Experts of a small language model.
Size: 8 layers, vocabulary 32768, 81.3M parameters.
Experts: 32 experts in each of 8 layers, 320 SwiGLU neurons an expert, 1 pick a token, a softmax router.
Training: a variant of SOAP for the experts, 340M tokens, 10364 steps.
Below are experts of layer 3 (counted from 0) of a mixture-of-experts language model. Rows are named router (the router's row for the expert), gate (a neuron's input weights, with its number), up (a neuron's input weights, with its number), down (a neuron's output weights, with its number) and show model dimensions 0-255. Each number is 128 + 24 x the weight over its row's rms, rounded and kept within 0 to 255. Numbers have three digits each.
After each expert's rows: "comes after" lists some tokens at least twice as common just before its tokens as in all text. This comes from a sample of Wikipedia text that the model never trained on. Tokens count by the router's weight.

# expert 4
router:163075135127155129143084115137189169132079145111150146162128150106142125125154104120123154137152128131111104102155158163146103168132118144129096159122147166118118105141068125130104127162117132131162147092175142139151140111086119096087156128109103130139133155102157142095101153075086118147162121110146103111092080155108111131153139132118141112128095152096140172140144092115139126111130138130143117111131139139181124103145112109103156143118120163114129133101120150112118166141153113106137117110135144146152147171161126143169136123064156150114102132123149082137135142143115102064097117120135142117114088098101145144101151156131079114128093156143148166102096129149132143136124182139148160124123110101094124142099142119157147102165096070115110093122134121104115124128140126
gate0:129142158124100149139116132128163117103181158150111159122081064095107128071113148148065129158137135087122181138136111161132151148102125146133128091098139162088098149142087107125101133154124119119127095120136113127111111105134130117099152134158111120151136123095107102132128131116101108132184175107143117123109149104091147162068181116116132169154155110142129116114127151170095142170175131106118144121146093115082121102148143127095082152130115140138162143100116114112131146137157153124074123145102082119151124136140157116089115135128134128145086109129128121121159113129131077137157137155146133124093123121165118161124152105115131107133139147170106137114144115100120139109130135074089148102118118142129134114137158136138159120159109112112140083094110092085086113107157121
up0:098115092108154122140162090114082113144104133119128102127143194130154089127134134143155121149128079172127121165101146117166075077137142138126117136137106103163150146120155159174141140067144114140138167159087121117124161127122104138126126130095118122151157180145159163169113087130162134100104057128084114125167127120167114140133092137100110115128141110126123126132140143111129134119099084123105151093114148132143117134109099136131175144080163101101118116134153191135139120119115125136157119103146172152123122137100124154161135126106120125114139129141138119115082121144120188134111129117098121104130125145133140091144119148131146141119114105129127147140133165152140132179167148160142106068124153133114124142090173106141126137094154133140082170153126142165153149143129116
down0:140155150163101114147105106107151138135100139136152127090107121102174146085144154120130129126118095114145167124143105133130129136142134146095143104108105114179120126153079142126147099117125090085108160151132169150125157164116092100115122117096126134153107145109117097175137165117124136108146145124107127139130157148098156105121138122132124117120126116158160130110102136126144149147193111157104098133142126101148160112140112162128126156091132163149163139122138168091169133139122101154154140179146179117106104141144132125098121123101163153162109122142077134130142134163142116117146123191112135086135131089136086151132143132094137157152144147124158145114095144128108137130104119186106200167130101103124158090066136130156160155115117078097110112135114131105103101160159112
gate1:091109128168109128157155127115154102139141167138085124149121175138122117135133143122178140166121159153118123132105089156129105101109145151145107130141109136096131124156156090128062131164091105136147134094159139118131175133121099090131081130140108186142100149098146171139142094084158125149177118148132145122129142113129084125137113124100179132183132135107108130152124134135099130149128152133127129125129174108119092131161175128116093134103111167142101118114076133134129140130126161155139137131122148145166163126117110091168122105177126147120086110123167187128100136162142136058138143114136179110151160115139066146102102162106166106101136117142152129116121140138119140106128122094124133140149108132136140112098095115092166129141121146117148099148142133121137091112113134
up1:119157112118130111124147084104121144134100130150130125161157126103138116138124128144109117133147124126077117063111125161101143072169073137143123114135132134156150131156128077145074141144131091173124169122129157123098105131107107128134126160102164190121136157160128072120162116093160131156126163157120152133104107109108095138106149119177144125158122156087116139112099146159136138156134147145096079128175108110101137104144126110082148154149108153180095145093115138122173177135142158155124122140144106162149152183164145115117153135128113164140077145114121111129106116136145143114132129100175087122135117132143112141116120134142142148103097141116134138149134112156129130154117146062102122110136140135123146165117118144132140114096155140101109139161141100150128124077120088
down1:099139136152113075142130157148126155114175091156135143101145115140117124124182152108122116125140157121121139092119142098138113121138125107121125179108119103092152105137110155162132138120120170084123111124078137131137123139172150122118133113120103150163110131126081141147106120175150124150119159089105097131133101108138120173101120119125137087145122130077102110122084137151153124174130102121112117158129174181099136139134170112171139158157112138158113142080133113114112139115157112117103176120076117123175119105135113087074109116147073132077114130134154135151129111141079137134107124144158168133124114156126117147111122136146153159084105151138142100127133131141166134115127104145112125115167131110110173125121117111078175141057120099104083117132118125107104112148131118
comes after: ", ", ") ", "\" ", "along ", "), ", "more "

# expert 14
router:147129140118131108166120068143145159127113145103154124146135154090130127120141103106096151155137103109122115100160135155142110152111156138146127165126146150125125107124109136128106116162090133162146139082131130162131130077111132100105148169098100107152110150095141141140102120078111123153144137128130098107101141146074089141157116130113175095161108157122149161141140103130163130112124150103154107125154145139150107078160114138098157152105137153070122111115161136155117154152155081116149147101119156146164159141146135148139131136108175142118101163122120102124159173141102098095091142096144147157108096092134114153105153147136089103113113112142143117106125170134163135138106166144176174135110145076095110160137125120176145107134091122117093120140132132078095110134168110
gate0:084139125107159125106139097128124120127126100141105129100133179142135139103145118096102092147137097135098148146118132179102106140139135109130153107140156135153159154158112156127076149159130152122142145149117140121124113073123126103094111080114122121157149098137107151137131131145108091137099060120160111135122099148125126152125178156134146148115140095115101131141093119131139126118125133156112086119130125158112097143147108141104168136098121149150131161103139171104090106143127112154101093158166111162177094154177147137066098105135095119101101121130148107080129099119098142121152095139116174102078097188110089114137137121160116132156106093077108142148119123116111157145133168150135127127138140107092115127199109121129103105114120119174147153117134124115098118104131120
up0:118134114118108099150119113153132148111130113117087118090112152160123126145084099093124127115151112136138125172114142131104114142141064096142149121139166142136162150176110128122123113161144158099139139174138111134127126107138156143128104086105106154146137095128091167117164127128127102120126085116129118156168110148150099147113164179103132129101149129146157144137124092111130111118124131112111105123158148115102108113120123122115133123100143135157138173131144140086065171140125063144125111148188158158122100132145088112118106140162066129147110123105187101106079113149137136088113116133133158097087059152130130099137127105112121151118081108138095128142168146141152136144112168133094160126138148139116167129140102100135107134135111082164143161119096133128158093128117151
down0:161105166149146117125132132109107119140154118146124086081080144148101099127115060141095139140130163143147127084111112109144099100136093111165086122100104144153139129107107170163134153149118122163165133092084121171103146085172119085115125128133110144132118127088111146117075138104126094093133130134121135104138139172105132162118143116115163130130136093134112139117144161116161132124111158070141104135092124140120098116085133109126135113101090110109157108123094184155121124109116173125138137127146155119106100143129071106123117123141063133118136105170140112132121142149142124123115116119166118155116069082174144130069100151098162125130124135130118129147161117124132155111145134116117130109111096148111131119114147117128112167133138090116112097143081137104126083134100091
gate1:169131162139122133136157112168105145099088139100107112144088162116121099169151104124118175131119088111096151130151162108092122147123186122140149071134126092108094168106121134152072122120146123121113133104144121152120085121126144048121111112146081191121146191111117112104129112135126106117127137118116137126092145119068113123120098167113141139144133141144106117109086124099100169160099063142144120133163154116106188148165099081107111127136123144103159113104130104121128102123144143146119112106141125144152137113106114101150113133128167134130130117139134083154165134095114135146127095104159149119119139146112100105175107147145126130115123135146142119153115141138147136115132124151168112156128156100107072113138134139102141126147113130071115122091152128098154101121120113
up1:085123115132128122148181141120152074089154154145139120132116103164138095135157156147145105183125123087138138134095116073137130131176143124135142161129130099127115124119151159131122145119121142117112161132127127126128102133161137129159110080168125098104130111126109165144118135142130152127105133130125123129099118145147148173115090103109122127134122168086099122147132163132154134126131148088189116136137136146093105095135128129110136169087100125148105157143125121136115102170174175156158096081138156119100148182176166152124113138162097131137141110090124087104143130160127104118135139128164172141171095119121125151122134173128107129137133130090135095130182120160132155113136131140080139117139096138133086147128147164093061149125077168095120139141110136111132145129095145
down1:150128121108120137151168136134107130107144153138134145109098115151114117103141118117109158120180084083143110138153142120106172128098111117112137158184140173085134128154129116124117156116138148106128120107109147101087084193142133078158118151138122119132136136130158091123149106153123125119165174117129141135113151136151175112162117144148105129118114097099080132130146122135069146133099132134149140077158121121136144126133086118116129116142154080176127155118181121143121168101121115103135110112134137156167125142147108157151117159117115112123101163097151072130112157151138106146133113098133146112165156138141160096175152138074114103105161135091090126107111145169141111128077109127106127151139104077139157091103164140102127150155130128134127164106092142119168101157117129
comes after: "1", "0", "2", "3", "| ", "6"

# expert 24
router:151126140115187166147107099158134126135122147103177143145166152089169088109146111098098145123154117120109077127158105150140119142114140152138110157150129171159129148125097121128133111124113147103160142094152145163133153101122167140115152130123100130150129148109148130106087103095148142175159126111135118095103108134099110149179098144085139098139103160103163150133172099140134145121128148126152109087161139126172084114159098079109164131096136161096094100122164132135124150127161105102125104122168147146170141171163133168143125131098142150109126145117125117097120140136116116100099151121125132151100095105121103151117144166120106126145090165153159151103118131154142144147106154138146144165109120108105115150125167142159141079180123114131093121152143084103124106120171123
gate0:111097156120130120137125121152140149115122099119148098122136119086148128101134160158145089133128120083094129092115082121170117117157096123104129138138104140139141102144106140129150098084126144142117127124116067108124140168086140129122189117151085163151172126148159136157126115139140121156134108080113129109089150158162153191134136116156178111120170119118147141110151101103124123121109153147111120143126127147165110133157090098139101131117189115151138116173153138137140141116111111078193101120143056123140107113155121167136134111122141158154116132139140134120101122062094129110142144149091152152150130090069111140142105130160154117085140105127115123101140134123126130121126113140153081141153145135109133134101116152107093134149146177128121108127177104142095135129157119
up0:111122069126145105156140113127136141140117143110104148160125166153143129170132131133119110105133146126120110115131113124141141135097107098145144098127109157142116109114139123138120143155108126115130137135132166156099116078144089112131110143087171100084106097123111143106187134125132122093147143155133115124115130090118147070143121132107074119108076109167131131118123115116145170139160114123144113119135099123112197142171171146123148084108103125131102108069116129129118160176129161127078149090115156103126114135148102078157123132133123130095111153158141123130146170158135120159141121117147080135080108174165141129123124149143080160181150120124075133180133104142158147116144181138116166119114129122139132101163164152162133101124107151158171147120128112136147150125107124
down0:126111121157095127149117147156118110152122137121146079057122145098125123147103115164115114135132141108125146129137117142137108117126180098116088136132126133150150104147153138129131131136085113126134125123161116158121153150119170140109132139098136133140123116140164149122112153111125091079123109175144118113092095150176135132142128080183110121110132109113138165104166134102173141126078158113102093130105165096112134129155110109152146167170144138148126092130155134133151147124120140111147143104147134103112095164118156153086138189073171142149090140155102112146154135093085136091152107133126089121135153123115141118148100128112128127156118157141115121086169151125104120163128134128173158108116132132107198171125157128131097139114177121157104136122109096133087101112133187
gate1:134139142173134150090111139127099110145126136159104179126093166143152092110132143079112127107145159174164133148157113136155135095114145122119121118142164139136139125134108112176157181141085105120150128121119084138104128120108132109123135129123135116151134134148120116119164114171110125120131124122110105178126132140094121155080119129093155153112148123114147120158147163127074111086108136099109172158092116131123128158124154119093117137143124084114101161105121156128157135113123146100098109138163150134137148134147153143179118205152129083154119162144102104134161187163112136100167137157104112150174110143137142189124113120074117117133136105106150086101143155146141153155129129098167147095124135099144119125091116101118111130131139106122111110073084096126097133142116133
up1:158110138139136134134153151124204098158126172131085133082126097125098120122104076127098127093143114124131111157142134136147105120137132094136093099108149196125134127122112137111137124124153073135152112127130128185101090122127145124132125138125141136131104141084112172118143141100121120167106185156142109107125118113114110136147116133121122095094127163112123123120174112126145140138123134129148128125113121130176128116105159106131150097147139124162130181165096142167118138135110156146139116144106116151109125094119124071132148101111067091157122140079173126118176090121107127142154149093125088106151172100138102080139148122111137168147154135123117118119129098109125124118145133137094152086113107142094140077124148112157114102132148123123108160140083091161182108137164146
down1:160127106095108130117145116131185119107125120133084130117147140110092153124108103136173150102110113099083143109095149124165129101113104112132150134109140164135117124141141144110167064146189101133095130102115108091172183142126135101103085109111094145149119124132122164133127169144141159141170136158144174108111128125131101135150108149142175123142140128155100113141131127101188117146148090160127067078163150094136115150113112139147091111178119134132110106162099127134092139110112146123147133125101082153111197110109117102143118133126118140098134113104127147110160124123149127132153204106128164118111121100127139120162099170118135123124110127102101119083128111091142124104141113148131142096119088147080118124113099147122150133129154139105117126108105138174139111137121120
comes after: "of ", "in ", "to ", ". ", "for ", "on "

# expert 12
router:137123154112131115165135135131169125113110141107148152152142148111127111086123092096119171150123124113161138116146109154137108158116132136132124168122126182163093116128117103134092111170110121155147162119155133165128143105114116129118164143113104102139111157088149169112129120111135139152152091120158113096094141132124102144173116156116140069137108151076156152119140101128141130101148152122159112120152144133168110095132129089089165115097134159110122111113178153155086161159179122113152136101122171112145131143138135141143120113087145169101111146123099109121137129148118102068112126090123145110098075081108119153109160159105094128142114158158138133097110139135150144154071129161145146136119139124115103134117176162185149080166118113110089123124115100104096118120118107
gate0:173106137158107137086135113134119127182124124129130146134159155102105092163113167096134129145141140123130117137099139154125125136126149135121119126113161155104137100130080121088185111097065114109114146104119098128103129131120151111109152110158120118127147126128119119096115106123136119102097146124124123123122121181148114091159092105129085123106135106065126116126150123121115168121125112142140165122139084110138167100156143134109183140141116141111103108055124140167127130137135140120124087114105163149109118159151071118110109159139156116089123136105100129135132110127126098134137119113104106106094115134093137122137111176131126168111162106137080143067146075156156100136127209129141114167177101130090111101139145138148092148160136133139119123113143098113180137102110131
up0:178137109127073105087106108125122193101137115118167128133114106092167141120140146122105117125179120121139095196123160131113139092175147158109110083137189133167117162158165134109147136125132130154136129110118105152085091115142131089120125155098137118161114108146136134114164102130126158138143147105085106138112112150138119118100129165093132147099096094127116101115120140115136107126116090175185118130139095112093133103084126137105145117138110150141120109150121125093082153138131107121118160098157120143146128144149144115146151126106144128134131086118101134137124130130122144145166156134141117143139168111096105090158139145144130167095135120151175109107085121107160161142147110150172120132144104074135135140118108093112110152170086173133163150126123118121150133125149074
down0:153125105162124146106131118157091076125082104143158139102172111155159114112137162134094105106133118120113104145149088105121135163118115140081124102122093120146099142110106126116123141121118128123127147136109174125166161112145144174088121156152173094131147127120112123113111116089085138171127121099132122142177156099100107105149138116171131133101175137132082138146170118114093121127160125130054158135146108119085145102175107127143120124077111078103130078133119137140128094132134162138118118135103117097104129059168142131102131153105111122123129074109136142092115117153147137129168161140184120097134129123133136146134124166126148126143135133127081157104145123121113105079165150115130109116151132112095119154121131137097142159091096118161140128106157128101125120160147117
gate1:144134131126108140123120149110143136091140151154136123129122177171122137111184095120134155136093130121146155158142108132159153130170115135104096161181142144150156141118134124109112138088113143125128136140128114163129123144117131145156095121106158146095111143157180133148141174088118111133107129105187134138165135101152081098169122140123124169095151100081146100108110077158116117127145121130113113112054113084083169138145138155105165104145134117073126117129126120157099117118119069127110124165120137106137117115114128155126136083132178150153099150139087136098147125121119130163110120155149158147154114075094102126137156139114126081115126080156128152160101123097135127122155092110154191101117133144145115099139130155131131109118157133125153085118113103121106119119115105
up1:155117089091139158145112134117125106100079124148106138174080137120114149095141127090178110109077166105116157136105142151081130118094119156133112134142123162134137124123132118131086118133149139134134108137128135107175102111131099141152143128151117101120128128140142146119148114105121123177175155118155106122134114100112132128130119137107151141114155123084115116148129112147101151094151133110200125162129104115111125081103125107156147129158078110130079153190106110112133157129134114134099102110127169086137101149131118116151142108163119141131127122141098137121167105151137175156098115168141131163107100085131153179172155156122151103127129134148131166123138118092127110139152143118141124131124109158177173145128162111156167110139156099104166134093120068133122122060143123
down1:118112176200114137136139119124111112130149138148113121135122098121134143131123141117142102142168111132115094117107159140156168119185126156125106136138115128077189134094140104148141148096129084103101141155105104131116102117173158160131120124120142126126120124160141154154129119127181119148095157093159136134163083138159147083128197081110103158091109097143096113132076140136097102129113106147126125139161112136106159128152167120132126088135121148125112163101104138150129112107127116141162101153117129097142137124128128106135109134167166145136168168111122123116093154147140092140114146126141108104143106135142085135108077142161120164123133084144144156167143125135107159146138115143120155141124140144126170126178122203098099105125145127111141141146092119144117111076093100
comes after: "in ", "to ", "a ", "of ", "his ", "for "

# expert 22
router:148123160099137149170124135130138116131105133098120179139159165113160128089118113104104127136137129127132115127149151135132122143101119151123106138149178123138134145160105134099124099148121100157147127110136146158116139087114131100133164164102107115139128142116123162121098074114103136149129102121139094118098068121111077145137131115138137092161083134119158155103151131157138154121126126109140115068145147133206104128141131073122144137080139128078134113118154138112131151182127126111145134117143142136169134154157134170175103140069161155119124150162137093116143147160114116084098151098126141148129083103127129140099164188147109131118109126162144128112126130170154139155082169129145137147085131061122102179134151133163142112140097131125119126098116096104129127129142123
gate0:100125108062112121113143140095141081132095134104127123159119123133155131127096136113130100158100154126132103132178131064102174113110160141092126113143121142160066151137146158139150148136136162142140087142138154143104127138095115134145101154148096121121161155105134126089099133151121146093078144080089178156134121116153087121091091185135106112107163140126088172143156123097176111169104099106115083148152135128157135109133101160111154093110140097140167130132158117112144154147119120101126188128133149158118162116146142137145100111161104079114129131143183113141118116136131139123105135140148178113158101106142152100112153125142114129132111136149151124157152148156108144152101145125129121138123121150166086153127142126117152114107124119162111142141145121103108104121143085
up0:102158110146144141160081109108099139131155147088168130097128133111145139100129116145104141102104131098142098117119090152135105146125088144174123149142139106113109118162141154114072105123099077146128113145139137163136136146148155161106064100085164151146127124178099163171128115162117159126112155132132155137147115135116133159115101095178133126178183156119154116124114094131139163121090100103145147150086125128092142148121103108113127116138119090146121145177154100109130158126162134114150141065100150126132125127126125158144162148095143090136127113106069100149115110134129104141154100075103104120108118144139138143133103177147126119127122129144105110089105115140094145120171091122174109118148138114129143086124118133160096144126141145113127128144134173147165125150086125
down0:130125092146119126117176127103104114104161145114133136152177165121142122151117156152177150113088136156134181111095142122139117146122095119106203114140096150122133141107145121085119136113133127096131107112111119061114085152135113093118127149107121097122170142127145113139145074125118133111153129156113152091123115131122114124160095164125129127180163120090084126130109100093103147138191162095131161162122164105158091135128106143159133142164125133118175149128154099173125121115130103153119141115116120157118137069154167146130145141108093129135126131125142139127167128125108114157135150161110123135134147134126133162154122118101150131154097166113077123091146129099161092134132118113091084134141163122124115113135100132110195116120107140131084137160124143112171111168124147
gate1:152116113130161106139128090130105139071120121116080141124142151110162136121122144075107159100117178135108143125157156116094111137133116138094116113126100143127121127127067121162197141141156105128139126119129126099141154154138163125126134133118146147144067098163134135204108118121123157113107134132127087135136056149138075101111161122160134063137095126144102121163100151122118179108126101103125197078142102131115167099096114154139135098125119117161145142121151117101126144115114120118139148138155096156119126144161153101173142116130140133111144161172190098115105138119172129121142155099139133129144097116097143098134106157113145154112101109139096095121113172109150134165134104158157137123111125145130107131139112132126104097129135134160101107125145110099110129125129126
up1:163158086128160122143164112139117165068105168142083169097149152094171139111162120076118121077095144118114157139124149141106137122124126154110123130058129108117111164088090103127171138143149153128148119124097102110124168131149187134102136161141146100144078116171109142181139147119131166125138127138115102134115077150135110115115131090161113124127116145114126112144076108120138142113100114114127180144119113153121152095130140164110096113117160147151174144103140147106124156081099101132154158125132075143120127160125138137131146122096158176130151155156136140148122126156174129141156165117140134099148107147097112117154127165108138150114110109146126095129103139125140104137143107122173131105119155143110102170160106133112123096106143138160131144135142096110112126101101106
down1:122201163103141130147086147100104144174141109135125108101117105122109118160126162125147087080108135085151195145092085069097133047166096129105096127151153159127136148139132173116138127124118135139120092130133110128120096133181144129123152097099114110118190156126137159097084143140105131117105113109126125116088165112135148160095146145143131154142088116105163120149156128129135100152126118102118115162146155134124100115086102112161135136097107147126126133171136145110125114085138101169088140117101128131121126144100128151139125173125128148106170141129138131163146144165110129122093105142081099147111106176106138148133111136134131112143149162131153137123167090131145109116157121084085133106133141113125165131133122136113144137118148137142117111135118176156150136129143155
comes after: "\n", "\n\n", "\n  ", ") ", "MF ", "Win "

# expert 31
router:152121169123150133147104107146164100116121190102153139161152151088163132106138129096112137134148134106082109131158147143150129136120130132135084148139130180181117155172112107156126116131108112106162147111153136154147138090117165145142159123080099119153111139100144138120119110090138168167159120105109112102107099128097104147154108140132118113162113140083144152136132104127132117132137161134141121115144134122182114123137107094106153131116164134119096093115163126133085153139144114116148102134143154151145156140164137144136106143056136141129085158104093097107122137119114080078094146107125131129114081104116089149116155148158105115131109150154127143098121118172147171156111146149164142164077091122120130145120157141159152094194126117105106101155110121104116107148152110
gate0:135113185136119111145139139121102121089153108152142124139135130110136141102125140131128146095105187102140174139142137118073140102083103145117145161117131120109133117109146119140068117131099158111105153105107108111118108121165143104130148116154134174113148126106131098126087120074134148165121150166164104080137113158162116164119127105120149124100175133112170117148125147112102097111098147085130131141136150120110118101151138055095136160152127092109128110100103105155095144131118095111147116110118121112152123087174096135150112106099140143101130139100081132141135098091103129132128110159136133130139139157107123125140122159116159140113085090160116099108138136144142146151116115172156092178106122154166118160151137166161171167115151096103107104126107098101139173149096119
up0:140102160116110108105134156126089124130135116149145082130114110118119149114132110119136146124172128118138125107176122131055122112137096140140131134114109147106126115134115114116109105136167170111160114108111092124119134147163130166153167127154127186110143123088122133131106111107152113147123142153145103148125092175124124167105136133111114130109163132121172137170107129160106102113110103106121126133133098139098086152134115104102152144149078125110122116115117082163135107169114059161088117143132112118139136118141056077132106077116143172117094102108112112118115130085108091145124123183126153113105132116105140144087113173097130165152132118134119143097167123125170132134148105151172124160180132152163141136134165138121105148123150104084136125161099132148116156125100174
down0:094110120116107108121110150145130161157138182158114126160126104126164117148121165149125121088133148118095111146110154106194145149156103124114098103126116102131145124140120086153149119102102106136070115159112093159135091102119122135124096125138120148126147105084099187091112123086135124127092110161144110132096131099145156139133112085137096134123168158167169146141144164096128132123123098133138116096113097110138158110177151148139154113068145139121157089157129142122086123132116152091176135114117117124128119096151138086113146105149099097096103135118134167164124151139141132146084100131144141121127098169121057130118117104130153144097133131077122118126152160112114135132150149111154156117156121110138119130114135117127161140100173150147139160170115129150131068156111109
gate1:137126125096099122144131168145126155122115106154125157109174117100175151124157124126123148151090113132154131168136120140157162101146163108159133119150149145114157126135123120135138102117115176099118110138127103112121154126134085076074100169129098097171181129157125130148101098108095163125087112164127103129170132145126133138102132118157141162158117126133121136130125099107177132126153125132119102081124154147151153126128176187141127146106142107132115102145151119108126155150114139150099134098102115072095179134115151123114097161124153139097112130154139113083116109161162109110086129134109146118138118110175159157099111124134097084130087116125133158135156127146127116123114134158148120133146140117105151111156097059141067159101120113086136108156134139127145066136106144
up1:141122140131136095121159151095149146157138124132099092150154126151193095112153153101155150168102141142148042139103173145084146140093159139143099136100125161127085159167175116148105112138141157109132084134111115164100122131120155156084164135120106135130187130102099107104103107161104127112096139129083107119127109136100115114100122106163147125192132133126132140112082124171141101129128130162108128116149143125148159139151134171147117135121113132119115137156132102151133139193131169112095122147117122116116136154123131120117111152163121152118122140107095086115091082119152119128136143140112081122166096116155100180158157114124110125140116122116131132152156147125174126112137142168142160123139135135092141144110105121119098123165163135101125096133109174163102121142124130
down1:127125105172146138077118148075144149161121137147132114155092145139126094107114132124168128148111118162143119154082120160146084086100134106140145138083114168131120147112149120120106173113141149133118097144150129169122144138133138141149155184128113123145130155164099098156155130154136184145129131131106182116106135114144068135144111114107106109139112097130177119138133122133141130133114124149147105085148077136106163189142085100116110120176074107110123134102122104115130104078139132146139095152096148136162111151156124132078114110123141107135136136100189122127127113136136121186145120089142103159120118111136141150122143126122112111131104079097167136147140182142097163085121148149147108107125139154110153108118114109157140137085126115115148110092139117155119091100118120
comes after: "|", ")", ".", " ", "==", "==="

# expert 23
router:175137165108173164141094100145166126127116155090135144145150165108164134114153108099108173153136115117128101129161139149165105134151150150134119130140127144124106123134117120148108131133092137126151162112137139141160137116099130109110129133121093098134121168091144167138094136093124164153135112123151112131130118165095103140150107135088177101154109150102148153138127128153125154108118156113155101106152150119162114100136114110088152108097139115088084087117160144155103160151173092101166113122158136141151144153162144166142113117111158151115109152166124111079152140158115104118096124118112168155105097098107119157089145144140106086132119147156162164103111157144149131145099152139126162119098142094067095171113142153145123088133103113123097118132151086118092104132181123
gate0:150115132174122148085117130115123145120077175136111114117090108076120136118147147154152131132174151090116153093163095115085160096179136150101154129153195149107146116126139133121111137164162127172165149143136126095136132125157139118099104142125110153121169133123190129147143149100107145099131160129140108171145105110109144120109133114139142138159119095097159131133122150126164127112081128139093122120142177161124120139121090132120155122125090093126118137122116171111094155079111112116110112134133127140116115120167110131163093117152081127162124164112161116149135121137103165142161169133117123168121118139128182144081116141132172141147131197086133161139157114160148119154148118161117135131107117114097109150110134138165121128090147118155169132127134143132100160107134153
up0:144131107143116154124119130137097113123088184133111113118088099067102162102105127142172102103171167091128124118180111155120129151102128159120131146124177158136132093093158130095087140146149102154156133145118144136127117121140163084112113107126132136116163127119140143143125122107107119089117176120156090160151137114138164143060163094153137127122128086114122120152118176127178104123096141104079141109154175151083100185100154107124156153113123107153105125142141145138119101139133146124113091131137118126155110114145116121145108112133152152134133106084149137146124159122163136148156170145134055169118115136150169152085103123123171113158135172120112153144148130153140137149141102128130136105136112134128154141144110114173130139083125136164148107111150137100109128114121134
down0:141151160127100114145144145106075119136124134127110159160127080124128142168108116133131140100152102135141128123147146094187138126103121115155100129192108131115151100129132103107165124087148122134159138128124093147111168132132112179126113104160137161088086156152122127201145134099139129152117161132103134136148129137124096105154122176122114118095141143101110066135147136116090105070152135156110108139130136161124148080118093117070133121126091115150126157102165142122156108174136125099119137166113115138115134138134136110172111141153148137124172139115143130112107136128102101147144119149126161089136146170123124134121131091148125146090113102120167126072122152148111129090122116087034106108110113106116123117123119099126127127143157156105147139114133109099136101098138095
gate1:120111162154145151100123146202144153118098120114150131081096149123118105147115136158116095146147122159101153118142132147151122122100149137139097114111072079111069151152162123132097160103163125115167091148121113134135122118134096089113104147123148135136093138109157136149154134078089164117068126135136108100168127130134146086168113131155087094110138115127105113152135122112152142100175089126165133104156138121170146118090125109091172122110169137082112107114135121148123125150147096167147120152112100127133099133161144136105142145148114120115126129132126103126157127116132128128110115132133121111126102171102158131147144130126163123119162157145085126139125068134119147156163126115170132095120095143110142142155145101096099166116128128146166113112170161148103203120122128
up1:141140164104144150097132121169083107145108138112152096123146123119094187119142145107157159161089145118183154159160135110146134103149118155125139185101152115093151118140158120105120171178144139152133124108131110058183140118070140133100148160136115142121129141132150155083131179136131112120129163157134136139105109133119110138098125113100151086107133126157096190113125096117149143142127117133118121161077127120147140140130090135138087135150114122094103117137092101127122115108116133122140102107145122105147097141092129108109161120143087138131093140151125127094101095141107172111105092113137139130146180094139167135179125105124105109139125122149164177120148161120156081141140145112085121160156120121122129123103114176150135135127132123153152145121104120105143096135087102
down1:154134154140098107097117102104136113179145145191098110109124130121106106088169119095155106140111131083153124121159118130125145118147103107103129104116110121153173112119116128114119115105134149107083121115122153133120092167157160148143137103114108120065126108124112126085168124156132124117116154094190121122144109110140120141109130066098121154147129124117129121126099114138106150110125133110138113122103181123130081133142155120131150159158101134138093145071157128123112132085094146105132134078135137091158158137145125163133167164138119123129118136105119080127127148113133083107138115171120135163154210118173113114138133119139134132092116124120121156135122139148092116128143166128125137113174090059137173148173123125119156098126121128142130081149136171155143113120103114
comes after: "-", "–", "201", "United ", "Women", "/"